config.toml
d_expert = 64
normalize_top_k = false
head_dim = 32
vocab_size = 32768
rope_fraction = 0.25
init_std_qkv = 0.0346
lr_head = 0.0193
Below are experts of layer 3 (counted from 0) of a mixture-of-experts language model. Rows are named router (the router's row for the expert), gate (a neuron's input weights, with its number), up (a neuron's input weights, with its number), down (a neuron's output weights, with its number) and show model dimensions 0-191. Each number is 128 + 32 x the weight over its row's rms, rounded and kept within 0 to 255.
After each expert's rows: a language model's description of what the expert responds to. This comes from a sample of Wikipedia text that the model never trained on.

# expert 12
router [118  61 148 108 166 106  47 106  99 119 159 151 125 121 173  70  59 158 150 162 115 115 172 116 119 111 125  72 121 103 163 165  97 171 128 166 160 161 129 105 120 144  87  80 107 130 153  96  72 157 145  82 130 161 173 111 166 120 125 130 115 124 111 151 130 151 101 133  66 187 149 102 162 111  96 143  90 135 113 140 128 136 155 142 126 117  74 108 127 115 163  94 156 183 160 194 190  79 155 131 118 185 108 164 124 197  77 157 171 136 107 128  93  79 121 110 129 120 189 118 112 103 118 158  36 126 125 159 105 135 127  95 121 123 117 138 139 142 155 124 104 135 119 129 138 155 143 203 108  76  99  96 179 118 150 185  84  79 117 132 125 151 138  76  71  43 113 111 145  78 100 140 113  93 180 113  75 120  91 112 129  98 130 116  75 154 146  90 130 130 134 111]
gate0 [152  92 161 123  99 144  87 116 115 146 124 133 101 177  81 136  71 187 150  90 106 158 141 134 199 139 176  95  92 111 152 124 136  84 143 111 157  45 161 109  78 165 120 141 166 120 129 176  89 177 104 105 110  99 135 147 139 102 114 160  97 182 129 147 112  98  69  80  53  84 105 109 126 152 108 138  91 143  88 106 146 158 187 162 104 122 111 106 132 123 183 101 120 133 132 116 142 160 145 146 148 162 110 184 151 160 182 154 115 148 109  86  78  88 167  80 171 100 162 138 125 162 153 124 125 114 147 108 199 105 148 122 129 117 133 124 111 144 110 198 127 127 146 102  64 111  88 208  90 143 158 170 111 119 143 126  86 103 143 139 101 131 153 177 128  78 159 128 127  48  63 172  66 154 136  77 131  81 167 121 121 146 129 101  95 120 104  85 175 132 143 112]
up0 [121 180 100 126 137  94 172 156 180 164 103  78 102  86 124 130 160  78  93 204 132  81  95 117  70 122 111 125 194 161 114 130 119 140 142 144  84 179 140 138 182 110 108 100 115 140 133  76 131  74 159 112  95 135 117 109 126 124 170  64 126 102 115 128 116 148 202 132 199 189 137 143 152 137 148 111 106 138 178 103 133  94 131 160 146 145 161 159 134 128 114 116 130  96  83 132  91 126 114 133  79 124 142 125  80 116 131 121 129 105 132 164 138 151 101 142  67 168 101 127 122 112 117  88 119 143 157 133  38 155 150 129  82 184  99 157 163  60 167 102 134 120 134 116 153 142 166  60 156 166  54  95 112 160 122 130 216 147 113 125 163 114  90  34 127 172 114 142 179 183 152 105 192  93 100 134 122 130 124 146 151 128 147 157 121 140 154 166 141 141 117 157]
down0 [134 110 155 108 173 113 124 153 177  79 153  95 169  97  98 128 174 109 125 128 140 129 152 119 147 120 105 141 110 185 116 107  99 134 133 205 109 184 110 115 116 107 131 158 109 125 117  58 130  48 110 120  93 173 121 117 157 112  84 131 118 138 155 109 146 192 172 151 185 118 139 115 127 149 130  52  86 156 143  94  90 116  94 133 138 173 143 114 147 126  93 131 153  69  93 181 143  81 105 132  91 112 116 130 134 135  73 138 154 154  90 156  95 108  62 125  64 113 145  70 133 121 115 118 137 128 124 139  77 160  71  97 147 188 153 139 145  87 119  97 175 187 156 166 103 155 163  77  35  74 145 104 138  98 107 130  97  73 148 103  93 143 133 120 112 157  94 188 163 169 181 146 160  98 150 175 132 127  65 130 133 162 139 182 133 157 149  92  78 135 150 149]
Description: Opening pieces of less common words and names, usually after the or of, such as obl(ivion), deb(ilitating), Kur(z).

# expert 3
router [116  91 129  87 149  80  69  97 112 101 123 117 129 152 138 132  81 126 108 191 146 110 125 156 158  97 133  94 143  97 138 112 104 131 104 198 183 126 136 115  88 166 143  76  93 116 133 103 129 152 169  97 173 173 104 120 129 100 165 181 104 144 149 142  71 163 133 105  64 232  87 166 131 100  56 156  96 171 128 118 101 132 125 108 111 125  68 120 107 104 161  90  84 163 175 119 122  94 130 145 125 143 140 163 146 173 115 102 155 139 133  83  49 106 158 113 130 102 166 109  91 113 108 149 146 110 124 106  98 112 170  96 138 145  68 127 113 125  97 141 209 143 141 149 126 142  96 194 124  94 141 152 143 109 112 154 183  70  81 130 136 124 168 104 128  87  91 107 139 111 145 148 122 164 166  85 100 146 123  96 122  43 131 109  83 178 121  68 144 170 189 102]
gate0 [126 153  93 152 160 119 123  90 154 180 127 117  87  99 140  92 129 127 118 139 139 136 114 102 129 144 109  72 145  96 148  73 119 104 143 148 189 187 112  93  92 139 143 100 130 108 132  93 130  92 134 102  97 110 158  71 122 123 152 159 141 146 116 149 140  86  81  97 166 164  90 128  95 142 138 201 120 149 118 103 103  88 166 123 122 144 161 129 108 126 178 112 116 139  80 117 137  71 196  95 192 194 199 178 148 185  63 128 169 123 137  66  82 107 187 163 160 143 147 153 148  86 109 209 121 148  82 102 128 117 140  86 196 129 173 123 121 166  79 148 114 121  74 162 104 126 135 155 124  88 125  48  90 153  92 125 142  76 118 118 121  94 136 129 151  88 158 168  84  77 158  78 125  88 159 138 101 123  88  94 159 188 114 112 135  93 118  95 126 111 124 100]
up0 [161 166 134 166 136 134 138 131 150 193 158 105 130  59 135  91 130 124  97  82 115 117 167 111 185 137  98 100 114 134 188 147 102 145 180 173 128 114 145 105 104 131  41 193 130 110 133  68 111 129 125 151 145 170 104 141 107 177 109 123  72 144 118 128 163 108 146 152 114  63  89 108 151 140 146 125 152  98 190 164 132 109 132 125  54 132 147  80 142 174  83  63 145 172 140 171  62 156 138 108 144 133  80 114  93 104  86 118 104 135  96 122 127 193 111 138 157 134 105 104  72 169 154 104 104 161 138 118 151 151 111 111 117 121 132 112  71 147 147 158 110 101 168  81 157  97  78 145 137  84 146 127 126 101  83 153 143 107 162 117 161  97 169 132 188  90  96 145 154  64 126 152 142  80 147 143 142 200 120 158 121  77  80  67 137 175 158 156 131 113 126  61]
down0 [177 147 121 131 158  95 130 151 163 100 122 131  80 105 100  64 143 135  70  90 115 149 114 131 138 141  52  86 111 109 109  71 154 141 147 160 109 210 123 158  95 111 120 156 114 169 124  99 114  55 164 113 135 128 134 123 139 145 130 158  96 149 111 122 131 118 158 163 120 165 112 157 113 108 115 142  83 237 172 167 156 101 132 140  97 110 126 135 156 113 103  93 102 106 148 146 114  67 115 152 164 179 184 116 108  79 153 115 109 129 152  87 151 150 100 136 144 132 114  92  95 115 126  75 174 161 112 130 142 116 173 100 108 170 146 154  77 143  97 193  85 133 150 111  90  96  90 142 158  96 150 167 108  89 102 123 140  98 139  53 138  82 130 110 202  68 127 102 140  97 183 130  91 176 181 154  63  93 170 117  82 148 159 107 134 134 158 145  88 145 130  53]
Description: Single capital letters or first pieces of proper names, acronyms and table abbreviations, as in M(asonry), PS(OE), W, D.

# expert 24
router [140 145 142 140 139 171 110 111 120 170 120 149 140 115 143 130 140 112  90 149 137 146 106 160  49 136 126 148  75 119 102 150  50 104 140 158 116  81 143 113 144 141 130 153  85 190 113  89 139 158 120 135 233 133 154 117 171 126 192 107 165 107 162 207  94  98 201 107  75 181 115 111 158 120 131 112 115 127 133 127 119 145  97 104 116 132 116 104  79 112 107 116  92 100 227 121 152 127 143 126  41 166 143 113 119 164 110 197 111 126 163 124 100  53 112 157  74 129  67 167 108 134 115 142 131 174 155 113  94 149 129 164 124 173 129 125 162 134 144 135 157 151  67 144 143 103  96 147  86 144 164 134 167 112 107 140 119 109  12 178 104 140 159  71 116 154 133 106 161 114 126 158 131 133 133 156 150 116 184  84 160  97 145 122 156 141 159 149 138 157 114 119]
gate0 [181 150 145 123 116  90 163  93 132  83 109 112 113 137 113 213 174 104  86 144 135 167  71 121 137 120 179 105 106  71 144 132 149 136 149 128 131 125 127 135 192 108 131 195 122 108 102  99  62 116 140 147 124 100 185  64 150 124 142 149 121 126 175 172  99 108 114 116 166 166 161  97 115  82  97 125 112 118  91 127 157 173 111 138  97 133 152 169 167 114 174 127 179 131 139 145  82 178 137 150  80 129 136 113 180 195 160 111 159 146 115  59 144 138 117 110 107 127 165  99 113 109 138 183 152 175 129 181  96 170 158 164 136 131 115 142 117  94 170 245 120 155 137 108 114 133  92 139 105 155 113 169 132 101  93  71 143 104  70 161 131 130 104 136 156 107 125 106  87  97 192 122  68 127 119  81 125 127 147 117 143  95 221  98 155 140 113  79 164 102 110 153]
up0 [123  96  82 170  85  99 161  93 109 132 114 128  68 141 146 209 163 127 100  79  81 155  96 173  99 133 115  61 143  87 167 138 161 179 132 177  95 136 117  99 190 128 118 168 103 126  79 123 131 140 181  46  98 105 189  88 180 114 124  71 163 136 153 153 126 124 124 117 137 170 124 158  61 138 129 101 144 164 113 118 154 188 194 135 116 113 139  94 111 125 156  84 131 121 115 131 128 185 130 134  91  87 120 101 151 167 169  76 123 127  53 106 137 129 139 140 132 131 111 136 159 163 117 116 116 142 134 140 139 129 145 122 185  90 106 166 149 102 163 159 129 130 140 111  92 135 108 162 106 119 145 163 141 123 138  46 156 139 120 140 108  75 142 114 131  92 152  57  70  73 147 129  70 138 125 132 103 160 196 105 150 129 188 149 165 134  81 101 114 102  94 195]
down0 [120  52  90 102 128 112  86 184 134 153 130 134 129 134 149 168 101 145  99 126 180 113 101 122 130 115 121 149 147 155 152 143  79 131 125 150  82 116 135  86 145 112 119 180 119 131  74 185 126  96  99 163 170 147 123  58 140 154  55  93 131 132 125 112 143 127 116 120 132 163 160 101 147  82 138 128 186 107 160  98 169  74 177 139 115 159 100 105 158 151 169 101 143 138 145  42 118 201  98 145 109 135 131 106 177 128  89 188 120  83 127 125 104 149 115  78 170  82 161 132 100 208 120  96 107 126 141 168 182  88 120 144  85 154 112 106 157 149 172 122 124 180 178 177 133 141 126 127 116 112 164 111 127 122 126 105 142 127 146 114 118 208 134  97  87 111 130 125 137 167 117 134 147 155 120 100 134 134 146 122 132  69 117 162  18 139 136  93 110 183  24 153]
Description: Digits after the first within years, dates and figures, such as the 6 in 1687 or the 0 in 2025.

# expert 13
router [126 121 125 144 152 137 109 130 125 149 159 129 115 151 153 142  52 126 164 170 144 105 164  63 124 123 156 147 106 130 110  74  80 133 152 134 128 129 126  78 117  95 170  89 118 166 114  86  60 118 145 132 133 137 163  72 165 125 129 158 225 156 187 185 112 106  92  36 173  90  84 120 152 149 126 125 120 161  89 115 151 181 113 138 158 113  92  93 140 128 101 102 177 106  80 190 166 120 156 144 115 149 142 181 128 131 155 106 134 158 146 110  90 129 162 134  75 116  67 140 183 138 113 118  64  97 104 143 101 156 143  95 168 115  83 173 101 136 123 127 198 146 119 160 133 230 109 163 123 107  45 117 117 109 165 165 133 142 144 139 111 129 213 122  95  98 143 101 124  78 128 174 127  92 121 107 107 157 163 113 128 143 132  91 149 125 144 147 128 180 134 115]
gate0 [117  79 149 152 162 107  75 168 127 136 139 181 103 145  99 124  83 128 109 139  86 107 143 134 171  96 134 115  98  65 166 131 146 136 162  81 113 121  63 107 113 136 149 133 138 112 144 112 128 161 190 105  81 161 117  85 124 150 139  94 106 128 116 100 160 137 103 112 141 126 116 108 150 131 133 176 119  94  84 119  65 192 117  48 114 154  43 103  63 117 119 100 172 200 111 170 154 124 150 148 112 169 118 114 154 130 154 116  87 151 176 105 155 112 135 105 117 108 122 144 164 135 102  96 101 154 132 116 108 132  66 138 108 158  82 149  82  93 151 131  69 122 112 139  78 196 137 131 137 137 173 101 115 100 155 184 109 132 161 129 126  75 164 110 114 124  63  66 111 108  69 124 136 106 204 126 171 154 110 105 132 133 145 215 110 113 119 142 116 140  25  96]
up0 [ 94  89 162 140 171 124 105 164 114 120 146 137 160 120  91 197 116 102 106  67 156 154 122 125 210 111 120 159 109  79 141 126 154 106 163 102 104 124 101 139 144  94 119 155 118 143 149 161 117 148 218 137 111 131 130 128 128 181 144  93 115 127 137 119 141 133 103  99 101 133 103 102 117 101 105 152 147  75  91 123  77 167 118  95 104 161  62  97 135 145 108 110 188 181  84 147 118 111 153 123 119 190 117 109 178 158 154 101 102 142 143  99 191 129 150  89 123 156 121 138 172 147 136 145  78 121 138 152 111 158 105 176 164 160 150 109 116 167 148 138  89 130 141 150 106 199 131 131 160 194 176 101 139  14 164 146 104 139  84 127 121 131 173  72 136 174  74  76 150 123 119 180 163 141 183 105 195 102 105  93 106 113 141 145 112 156 119 159 156 139  36 104]
down0 [138  91 166 113 100 135 128  99  94 120  98 141 104 128 104 159 122 121 123 102 143 113  58 101 109 131 133 100 111 161 138 125 105 166  97 171 111 141 108 148  57  84  70 142 124 150 124 153  98 145 101 204 126 121 122 158 113 132  83 146 168 133 131 114 153 131  65 127 151 142 136 146 100 111  87 128  86  96 110 109 131  92  77 160 114 192 232 122 111 141 108  47 152 116 154  97 178  79 116 136 102 179 102 136 185 154 201  96 120 116  74  89 158 118 144 140 126 122 132  67  97 107 145 162 136 144 159 148  62 172 184 141 167 111 168  87 185 199 175 122 120 115  80 108 130 178 151 144 138 127 137  79 126  86 147 117 131 149  94 112 120 138 132 122 105 142  79 167  93 162  78  85 112 133  42 177 133 123 143 127  97 158 141 170 147 135 166 127 106 155 148 192]
Description: Newlines, leading list dashes, table-row pipes and == heading markers at line starts, especially after colons introducing quotes or lists.

# expert 15
router [144 100 224 141 125  91 138 120 113 164 141  20  83 143 123 121 132 109 120 126 140 149  99 113  48 140 135 157 166 134 118 136 117 156 131 130 146  98 188  90 164  73 135 165 163 163 111 128 104 122 129 122 175 108  93 136  83 143 137 109  81 140 112 150 103 152 175 105 157  98 122 130 166  87 118 143 105  86 149 137 166 122 116 106 157  62 143  91 176 113 140 149  88 186 204 106  80 140 147 135 134 100 100 157 150 132 150 127  92 162 147 101 142 135  64 144  85 152 153 170  96  98  52  70 152 151  97 145  83  97 153  87 143 171 123 154 117 115 147 134 150 157 110 139 156 137 145 150  83 128  89  81 165 174 140 105 160 154 113 168  78 187 127 114 105 130 115 145 102 109 181 127 135 180  82 166 134  47 146 115 177 106  74 116 126 140 146 114 198 110 156 164]
gate0 [131  86 142 113 111  70 138 152 133 169  81 107 131  90 148 107  96  99  85 118 132 144  93 111 101 107  94 165 116 118 145 109 136 116 147  89 174 118 242 119 111 108 128 179 164 102 106 153 108  87 109 100 135  85  75  92  89 119 133 160  94 122 108 148 147 143 113 149 104 158 147 130 151 143  54 134 143  95 172 172 170 155  94 124 152 111 128 146 116 191  91 127  89 138 122 154 152  98  96 142 207 117 115 120 167  46  77 182 117 164  98 156  92  87 140 127 131  99 114 111 119  96  87  82 117 124 119 203 123 146 106 144 186 146 146 139 135 125 160  99 165  69 138  96  94 103  74 130 130  54 174 191 105 115 159 145 139 112 137 240 120 126 162 129  97 139 130 133 166 150  94 153 141 118  89 151  80 109 162  92 183 146 168  93 111 143 104 108 123  94 138 121]
up0 [ 88  88 130 106 152 120 125 112 112 132  55  79 119 102 100 112 151 194 136 121 127  44  60 115 147  88 148 136 112 147 110 195 139 168 101 113 183 122 175 143  73 148 148 166 205 106 123 101  54 130 142 105  69 103  98 145 113 111 136 104 108 126 126 110  68 102 143 152 142 127 149 128 154  97  68 120 131 122 142 152 128 112 144 130 166  94 110 127 114 190 206 130  70 129 107 127 131 110 116 152 144 151 139  97 107 117 137 160 198 128  90 194 114  78 106 140 180 145 138 147 126  73 155 101 120 167 160 149 164 129 157 127 170 158  99 128 109 174 132  84 123  80 149 135 142  81 133 145  91 105  89 109  79 146 119 156  79 129  98 156 111 208 114  93 139  74 103 137 143 134 105 125 149 120  90 139 136 124 119 150 214 168 112 150  53 127  91 120  74  98 126  88]
down0 [164 157 141 169 106 135 117  58 213 126  84 107 106 155 143 143 144  52  86 178 107 131  84 198 170  96 157 140 129  91 122 121 108  94 128 141 101 134  47 120 171 120 103 152 158 133 227  77 127 112 144 173 125 104  59 116 119 135 122 102 136 137 159 129 122 134 125 152 117 137 135 182 112 139  66 120 151 113 146 132 160 207 111 101 123 180 168 141 167 146  62 137  99 121 162 123 100 139 115 127 134  91 211 160 153  92 135 133 155 115 154 170 105 168 116 111 149 155  83  71 119 127 145  57 142 109 106 129 137 166  86 157 134 103  42 169 153 131 100 148 135  87 109 131 118 117 104 123 115 133 145 136 190 122  90  91 124  90 183 158 141  83 149 158  85 164 124 183 111 171 108 102 127 153 136 131 131 125 127 113 151 123  85 117 171 102 115 136 195 158 124 148]
Description: Final or middle pieces of proper names and place names, such as States, ville, ley, Street, York, Han(ford).

# expert 29
router [134 138 155 130 155 161 111 110 121 147 136 134 156 113 141 157 107  86  75 134 127 143 118 150  48 146 112 138  45 137 115 134  48 135 160 162 113  63 122 115 129 148 108 119  67 189 106 109 156 128  92 135 234 133 153 100 169 145 190 103 131 111 188 176  81 106 158  92  67 184 141 112 158 106 106 114 124 131 125 128 133 149 124 118 120 142 149 132 114 115  93 120 125 100 218 123 137 154 146 136  48 159 132 128 137 156 117 157  99 151 159 138 119  23 107 125  59  92  84 151 110 129 129 144 139 163 150 157  99 138 117 153 155 166 132 162 131 124 160 139 172 147 119 139 117  89 102 148  89 139 171 129 162 127 129 144 149 141  53 200 113 139 125  37 149 155 121 133 181  92 110 139 112 111 106 151 154  66 186 122 143  97 152 106 130 142 131 150 157 146 102  86]
gate0 [ 87 111 106 128 152 165 133 168 122 155  79 185 194 120 163 121 121 113 136 137 130 135 177 100 177 150 136 142  41 122 122 145 141 158  94 139 116 156  99 150 150 109  84 115 164 140  95 123 127 176 108 150 132 145 181  88 182 120 158 127 130 120 145  95 217 122 107 113  99 158  80 142 141  84  85 141  97  90 104 136  45  85 130 143 112 133 104 137 162 151 104 122 126 237 104 166 105 127 147 188 108 185 103 154 148 149 137 145 133 142 157 129 108 141 117 174 150 140 151 123 103 159 136 142 115 136 120 145 154 107 151  78 116 101  95 114 102 112 182 162 196  72 141 147 190 116 110 181 104  95  82 171 183 113 120 163 117 117  60 134 178 149 119  60 136 178 200 138 145 126 108  88 159  97 113  80 172 104  93 103 125  98 112 116  87 164 125 127 176 114 101 138]
up0 [ 94  98 123 145 168 135 144 177 126 132 122 189 199 114 130 143 169  92 140 147 124 115 207 101 114 145 144 142  72 157 141 145 143 152 108 132  90 124 105 132 148 102 121 135 152 211 137 111 140 129  98 124 188 129 139 115 161 162 110 116 132 167 146  97 200  97 106 105 104 169  66 145 138  82 113 177  89  55 164 157  86  96 150 149 114 159  96 113 117 155  99 170 111 176 124 145 127 108 141 187  80 208  94 141 119 142 141 172 165 146 133 118 111  73  75 200 150 138 114 157 131 152 113  75 120 158  87 144 181  92 142 129 136  82  81 152 101 108 119 148 172 110 136 117 118  93  91 137 110  98  92 202 182 125 154 156  70  99 109 102 199 122 139  88 123 172 194 133 136 132 150  67 112 158 145  80 143 102  85 122 139 108 132 129  86 192 124 123 119 120 110 119]
down0 [168  65 151 115 205 136  93 133 114  85 128 142 157 119 102 126 161 138 189 202 111 121 147 138 157 180  84 123 165 148 193 115 167 169 111 152 117  81 101 170 135 135  86 141 104  96 175 100 133 124  76 143 115 179 160 137 129 120  97  71 112 175 100 160 155 103 124  86  93 168 118 139 185 136 152 183 125 113 126 145 145 118 135  70 159 146 132 183 136 126 127 124 107 122 172 101  58 112  41 130 116 117 168 108  89 155  47 172 142 111 122 112 124 121 144 153 136 136 104 153 143  98 138 161  73 143 184 122  90 127 139  95 168  94 146 115  99 132 152  69 123  82 107  53 158 137 114 100 105  76 112 174 145 142 136 144  97  67 116 130 151 121 104 109 176 160  87 125 144 134 106 175 160 115  88  87 128 101 133  99 119  89  41 117 104 141  96 120  87 137 160  94]
Description: Single digits within multi-digit numbers, years, elevations, dates and statistics, such as 5 in 1,253 or 2 in 2025.

# expert 9
router [122 114 173 113 159 126 104 134 103 117 125 110  94 130 109 135 144 173 151 162 115 116 134 181  50  82 126 135  81 166 137 124  91 167 153 150 146 127 147 127 131 131 115 128  99 114 136  61 121 123 192 113  96 138 141  67 107 148 144 167 143 126 125 164  73 122  61 120  84 209 163 152 120 101 100 101 125 146 132 122 132 127 149  67  99 126 151 144 174 128 148 120 121 137  89 129 128  86 106 128  13 134 134 125 127 145 112 127 104 215 140 139 143  47 103 137  74  77 138  93 115  98  97 108  83  87  55 100 133 136 158 106 111 255 100 141 171 101  96 162 139  87 141 135 106 112 112 101 108 128  95 128 144 151 151 179 134 168 109 110 131 113 114  88  79 160 135 136 124 108 127 134  90 113 105 106 134 127 134 113 154 116 127  94 150 111 159 136 148 167 120 104]
gate0 [124 143 108  94 169 128  77  81 144 147 122 162 149 107 167 121 157 100 140 127 124  59 144 138 130  93 124 138 120  83  75 178  62 161 143 159  77 139  92 127  91 177  84 203 109 167 148 115  86 101  86 142 153 145 165 159 133 104 155 136 110 142 128  88  79 156 146 147  94 217 156  81 177 164 151  60 142  95 126 123  95 152  91 116  70 118 125  24 110 152 108 168 133  81 131 114 148 175  69 121 120 181 100 153  99 147 133 129 112 173 120 137 116 161 132 127 124 122 172 168 124 114 107  70  89  88 137  66 125 176  80 116 106 180 152 106 116 150 130 134 122 121 131 149 171 169 110 134 199 125  97  70 181  82  61 106 122 117 141 175 147 132 121 105 119 119 127 112 164 123 122 150 145 137  97 116 198  98 137 113 179  96 118 108 112 114  95 119 165 135 152 136]
up0 [123 136  95  87 149 135  93  70 151 199 166 135 142 126 136 169 115  97 147 145 138  37 106 124 114  87 144 142 147  59  93 132  84 126 203  95  69 177 136 158 147 162 128 159 105 107 131 120 106 124 159 111 167 159 168 144 161 123  88 144  84 116 148 111 106 115 120 143  87 163 141 106 115 195 123 120 147 167  87 159 100 157  81  92 120 121  80  68 143 149 140 160 173 130 108 148 154 133  89 109 114 153 118 147 175 179  63 133 115 194 125  96  85 175 109 127  97 123 133 115  71  78 119 105 111  91 153 106 141 133 126 117  97 195 112  96 163 149 174 127  52 105 180  97 136 141  97 156 207 168 126  92  99  82  98 108 108  73 131 177 129 115 143 156 111 110 122 109 185 164 114 145 144  86 107 133 138  80 141 103 166 112 166 103 126 112  98  89 165 150 141  75]
down0 [119 130 175  93  95 172 147 113 179  90 148 125  93 179  95 140 139 131 134 140  98 145 138 143 116  73 171 171 126 142 104 148  89 190  95 104  79 149 150 174 109 158 138  95 149  64 177 112  78 141 172 152  96 136  94 157 146 138 125 130 139 135 100 140 172 103  88 189 126  94  87 166  97 121 104 113 104 113 147 113 103  82 139 109 126  83 118 173 106 139 153 125  73 105 120 103 172 124 157 174  30 151 174  60 142 108  99  96 130 168  77 100 123 157 120 150 125 131  66 101 119 166 196  84 122 132 117 116 146 106 148 135 162 199 156 144 143 103 143 149 116 173 125 113 148 129  80 126  99 132  44 159 132 102 146 164 198 144  84 134  90 104  96 151 106  62 130 116 107 123 180 117  94 128 151 125 118 198 156 158  79 126 149 159 180  85 152 152 151 178 146 120]
Description: Spaces and leading digits of numbers in tables, dates and score lists, plus spelled counts like six, seven and Ret.

# expert 8
router [130  68 127 144 142 114  92 143 105 128 180 121 102 110 123 157 140 121 244 173 119 137 185 120 131 133 140 158 108 179  88 106 138 175 162 169 210 123 133 123 208 124 126 162  75 109 109  89 134 121 194 134  92 126 141 115 101 122 144 135 176 106  99 146 126 136 118 126 159 127 144 119 138 180 106 108 110 135 126 113 141 163  92  82 120 124 118 123 124 108 173 120 170 120  89 129 121 126 187 135  58 119 138 132 115 143 149  94 172 151 184 137 123 129 145 154  40  66  93 103 130 140  84 132 106  36  77 125 108 122 162  52 117 207 135 148 139 129  87 137 141 136 114 107 113 177 116 149 106 137 177 145 156 110 161 151 105 166 112 102 116 113 168 117  93 104 104 141 182  85 137 173 111  98 109 134 149 102 126  87 177 122 139 141 142 191 159 167 151 182 182  77]
gate0 [124  65 151  95 136 151 161 134 153 125 167 133 101 152  93 109 186 136 131 122 168 112 160  82 177 131 107 114 127 125 138 141 190 187  92 106 161  65 105  95 104 167 176 103  95 157  54  84 153 138 113 110 121 121 148 174 106 171 145 194 103 109 143  97 135 155 120 126 123 136 132  67 124 146 127 132 144  85  79 171 161 185 130  89 147 122 172  65 121 144 130 147 167 128 140 102 124 115 154 136  92  85  77 117 133 167 166 127  55 142 194 141 185 138 150 108  99  85 117 114 182 179 106  89 105 108 144 126 140 129 124  74 100 184 126 133  94 124 186 126 124 136 159 102  77 191 102 103  97  80 155 100 156 132  49 164 142 134 162 118 115 110 163 102 138 113 104  75 128 131  71 117 153 157 156 156 149 172 151 119 113  66 173  73 147 104  80 144 163 126  88 132]
up0 [103  98 111 109 147 137 141 157 175 114 162 100 155 117 111 111 178 167 174 160 181 126 202  68 123  57 125 163 133 135 144  86 181 175 126 113 154  53 148 128 126 154 215 138 120 138 108 118 147 137  93 143  78 111  78 115 108 151 107 173 154 167 146 103 133 137 190 130  92 113  58  75 136  83 118 107 119  87 132 155 179 123 145 114 178 100 166 111 129 118 151  60 148 114 173 121 193  62 150 138 127  88  86  53 102 164 144 163  71 125 104 122 136 114 119 143 108 128  97  65 189 174 105  95 157 140 138 114 114  91  97 146 135 104 123 117  92 118 178 145 135 133 143 129 106 134  94  94 129 101 135 141 109 159 114 152 112 175 164 166 161 114 120 117 124 155 147 153 115 166 130 102 157 209  93 147 131 135 134 158 154 102 137  62 115 146 108 199 159 112  86  94]
down0 [ 70 104 133 149 115 128 124 116 142 139 174  65 104 170 180 150 153 151 115  91 144 172 172 120 142 108 155 120 117 135 121 134  72 123  90  53  76 120 143 162 111 168 170 115 137 101 128 148 108 113 227  85 107 115 104 110 119 142 133 117 136 116 126 112 111 149 101 161 112  91  92 143 168 169 118  80 150 143 167  84 133 149  87 139  62  92 118  57 113 152 138 163 180 119  63  50 235 148 177 153 162 128 129 134 119 166 164 107 158 178  65 152 122 152 152 126 129 154 161 147 154 104 200 150 129 100 119 148 103  98  77 134 130 136 135 102 102 133 110 175 145 151 124 148 152 148 170  94 163 100  74 113 110 121 197 161 118 181 113  79 146 149 109 134 183 142 147 132 129 127 115 121 187 171 108  95 182 158 110  89 158 142 131 157  84 134  97 125 115 113 137 161]
Description: Bare spaces, line breaks and opening brackets or quotes in tables and lists, such as a space before table numbers, ( before metric conversions.

# expert 28
router [134 105 127 188 163 152 117 118 135 104 145   6 123 181 157  77  87 113 104 192 108 129 142 104  49 164 101 157 108 142 184 126 134 134 180 148 145  97 136  93 212 139 157 137 150 153  91 146 167 144 173 100 153  96 119 122 136  84 129 142 130 143 121 132  95 106 169  66 135 153 129 174 121 129 144 126  81  95  75 103 138 161  85 144 179 182  83 103 194 104 118 132 108 181 177 105 127 130 160 155 112 144 129 116 128 130 182 169 150 139 201  92 110 157 124 104 132  91 165 103  94 173 147  99 111 112 142 161 114 102 115  47 163 181 138 126 170  53 140 119 163 198 113 126 130 141 118 108 151  80 129  93 174 162 112 100 141 103 125 131 116 136 140 104 106 139  56 173 137 148 141 138 101  98 111  93  86  94 114 144 140 102 143 103 133 128 115 111 141 101 146 175]
gate0 [110 123 147 129 127 116 123  74 153  73 135  75 129 126 181 104  93  92 117 146 147  76 178 178  76  95 136 111  99 175 159  80 125 132 116  89 129 151 157 101 143 143 149  74 121 214  85 118 157 136 158  88  86 134 145 147 149  88 133 143 150 117  90 108  62 137 117 126 195 128 164 172  72 150 120 173 101 120  49 103  92 152 111 205 109 147  72  78 128 157 104 132 151 138 189 120  74  79 154  84 124 160 114  99  98 157 205 108 135 103 165  62 108 139 110 101 104 136 103 177 129 138  82  91 121 123  92 107 173 128  99 138 166 214  99 127 134 104 199  88 129 125 151 126 105 123 150  76 138 122 179  95 141 155 123 126 131 140  90 120 122 173 143 132 125 124  92 165 114 118  98  96 121 113 125 166 175 136  88 169 106 116 128 165 117 164 162 116 108 143 145  87]
up0 [167 144 146 123 126 109 163 100 115 140 108 137 150 131 167 170 146 157 102 121 175 103 117 120 125 106 157 135 123 112 148 143 112  95 126 126 133 124 132 117 162 110 199 120 219 157 149 154  37 195  97 152 168 127 134 132 178 130  50 119 103 139  30 117 141 142  93 127 101 131 150 175 123 171 146  96 101 122 161 134  80 116 192 156 131 116 110 108  99 184 133 142  71 120 103 141 119 120 109 198 155 186 116   9 147  94 150 113 110 150  62 156 154 147 112 141 123 148 103 150 107 162 122 116 138 154  84 130  97  71 122 122 153 150 150 104 128  76 139 169 123 134 109 119 156 165 144 105 128  81 120  88 133 132 111 114 178 117 116  74 147  95 125 183 132 138 170 181 155 103 157 112  37 130 148 189 177 159 134 111 130 138 150 159  95 142  97 123 160 137  89 175]
down0 [117 137 123  99 122  81  52 122 164 159 165 158 123 174 172 102 124 154 149 181 108 110  59 105 108 147  97 145 120 124 141 149 117 162 109 155 152 113 101 218 100 195  92 117 145  78 134  72 121 126 141 170 125 204 114 128 135  93 130 114 166 182 179 102 174 171 165 165 143  88  97  65 186  99  98 139 131 145 150 104 142 162 110 125 150 149 104  96 101  70 166 174 119 143  95  66 200 133 194 126 141 120 161 162  78 100 143 147 156 149 171 124  90 153 126  79 106 125 134 158 116 108 150 172  42 117 154 126 104 142 172  88 176 111 115 137 210 156 160 136 152 108 115 157 118  78  92 147 169 135 124 160 128 108 138 123 168 142 100 126 102 161 132  72 142 111 121 132 202 114 134 145 138 111 172 101 152 165 153 144 136  92 101 147 130 121 116 135  87 124 105 140]
Description: Apostrophes and inner or final word pieces of names and plurals, e.g. d'Izoard, State's, Drob-n-ý, firebomb-s, Ross-ington.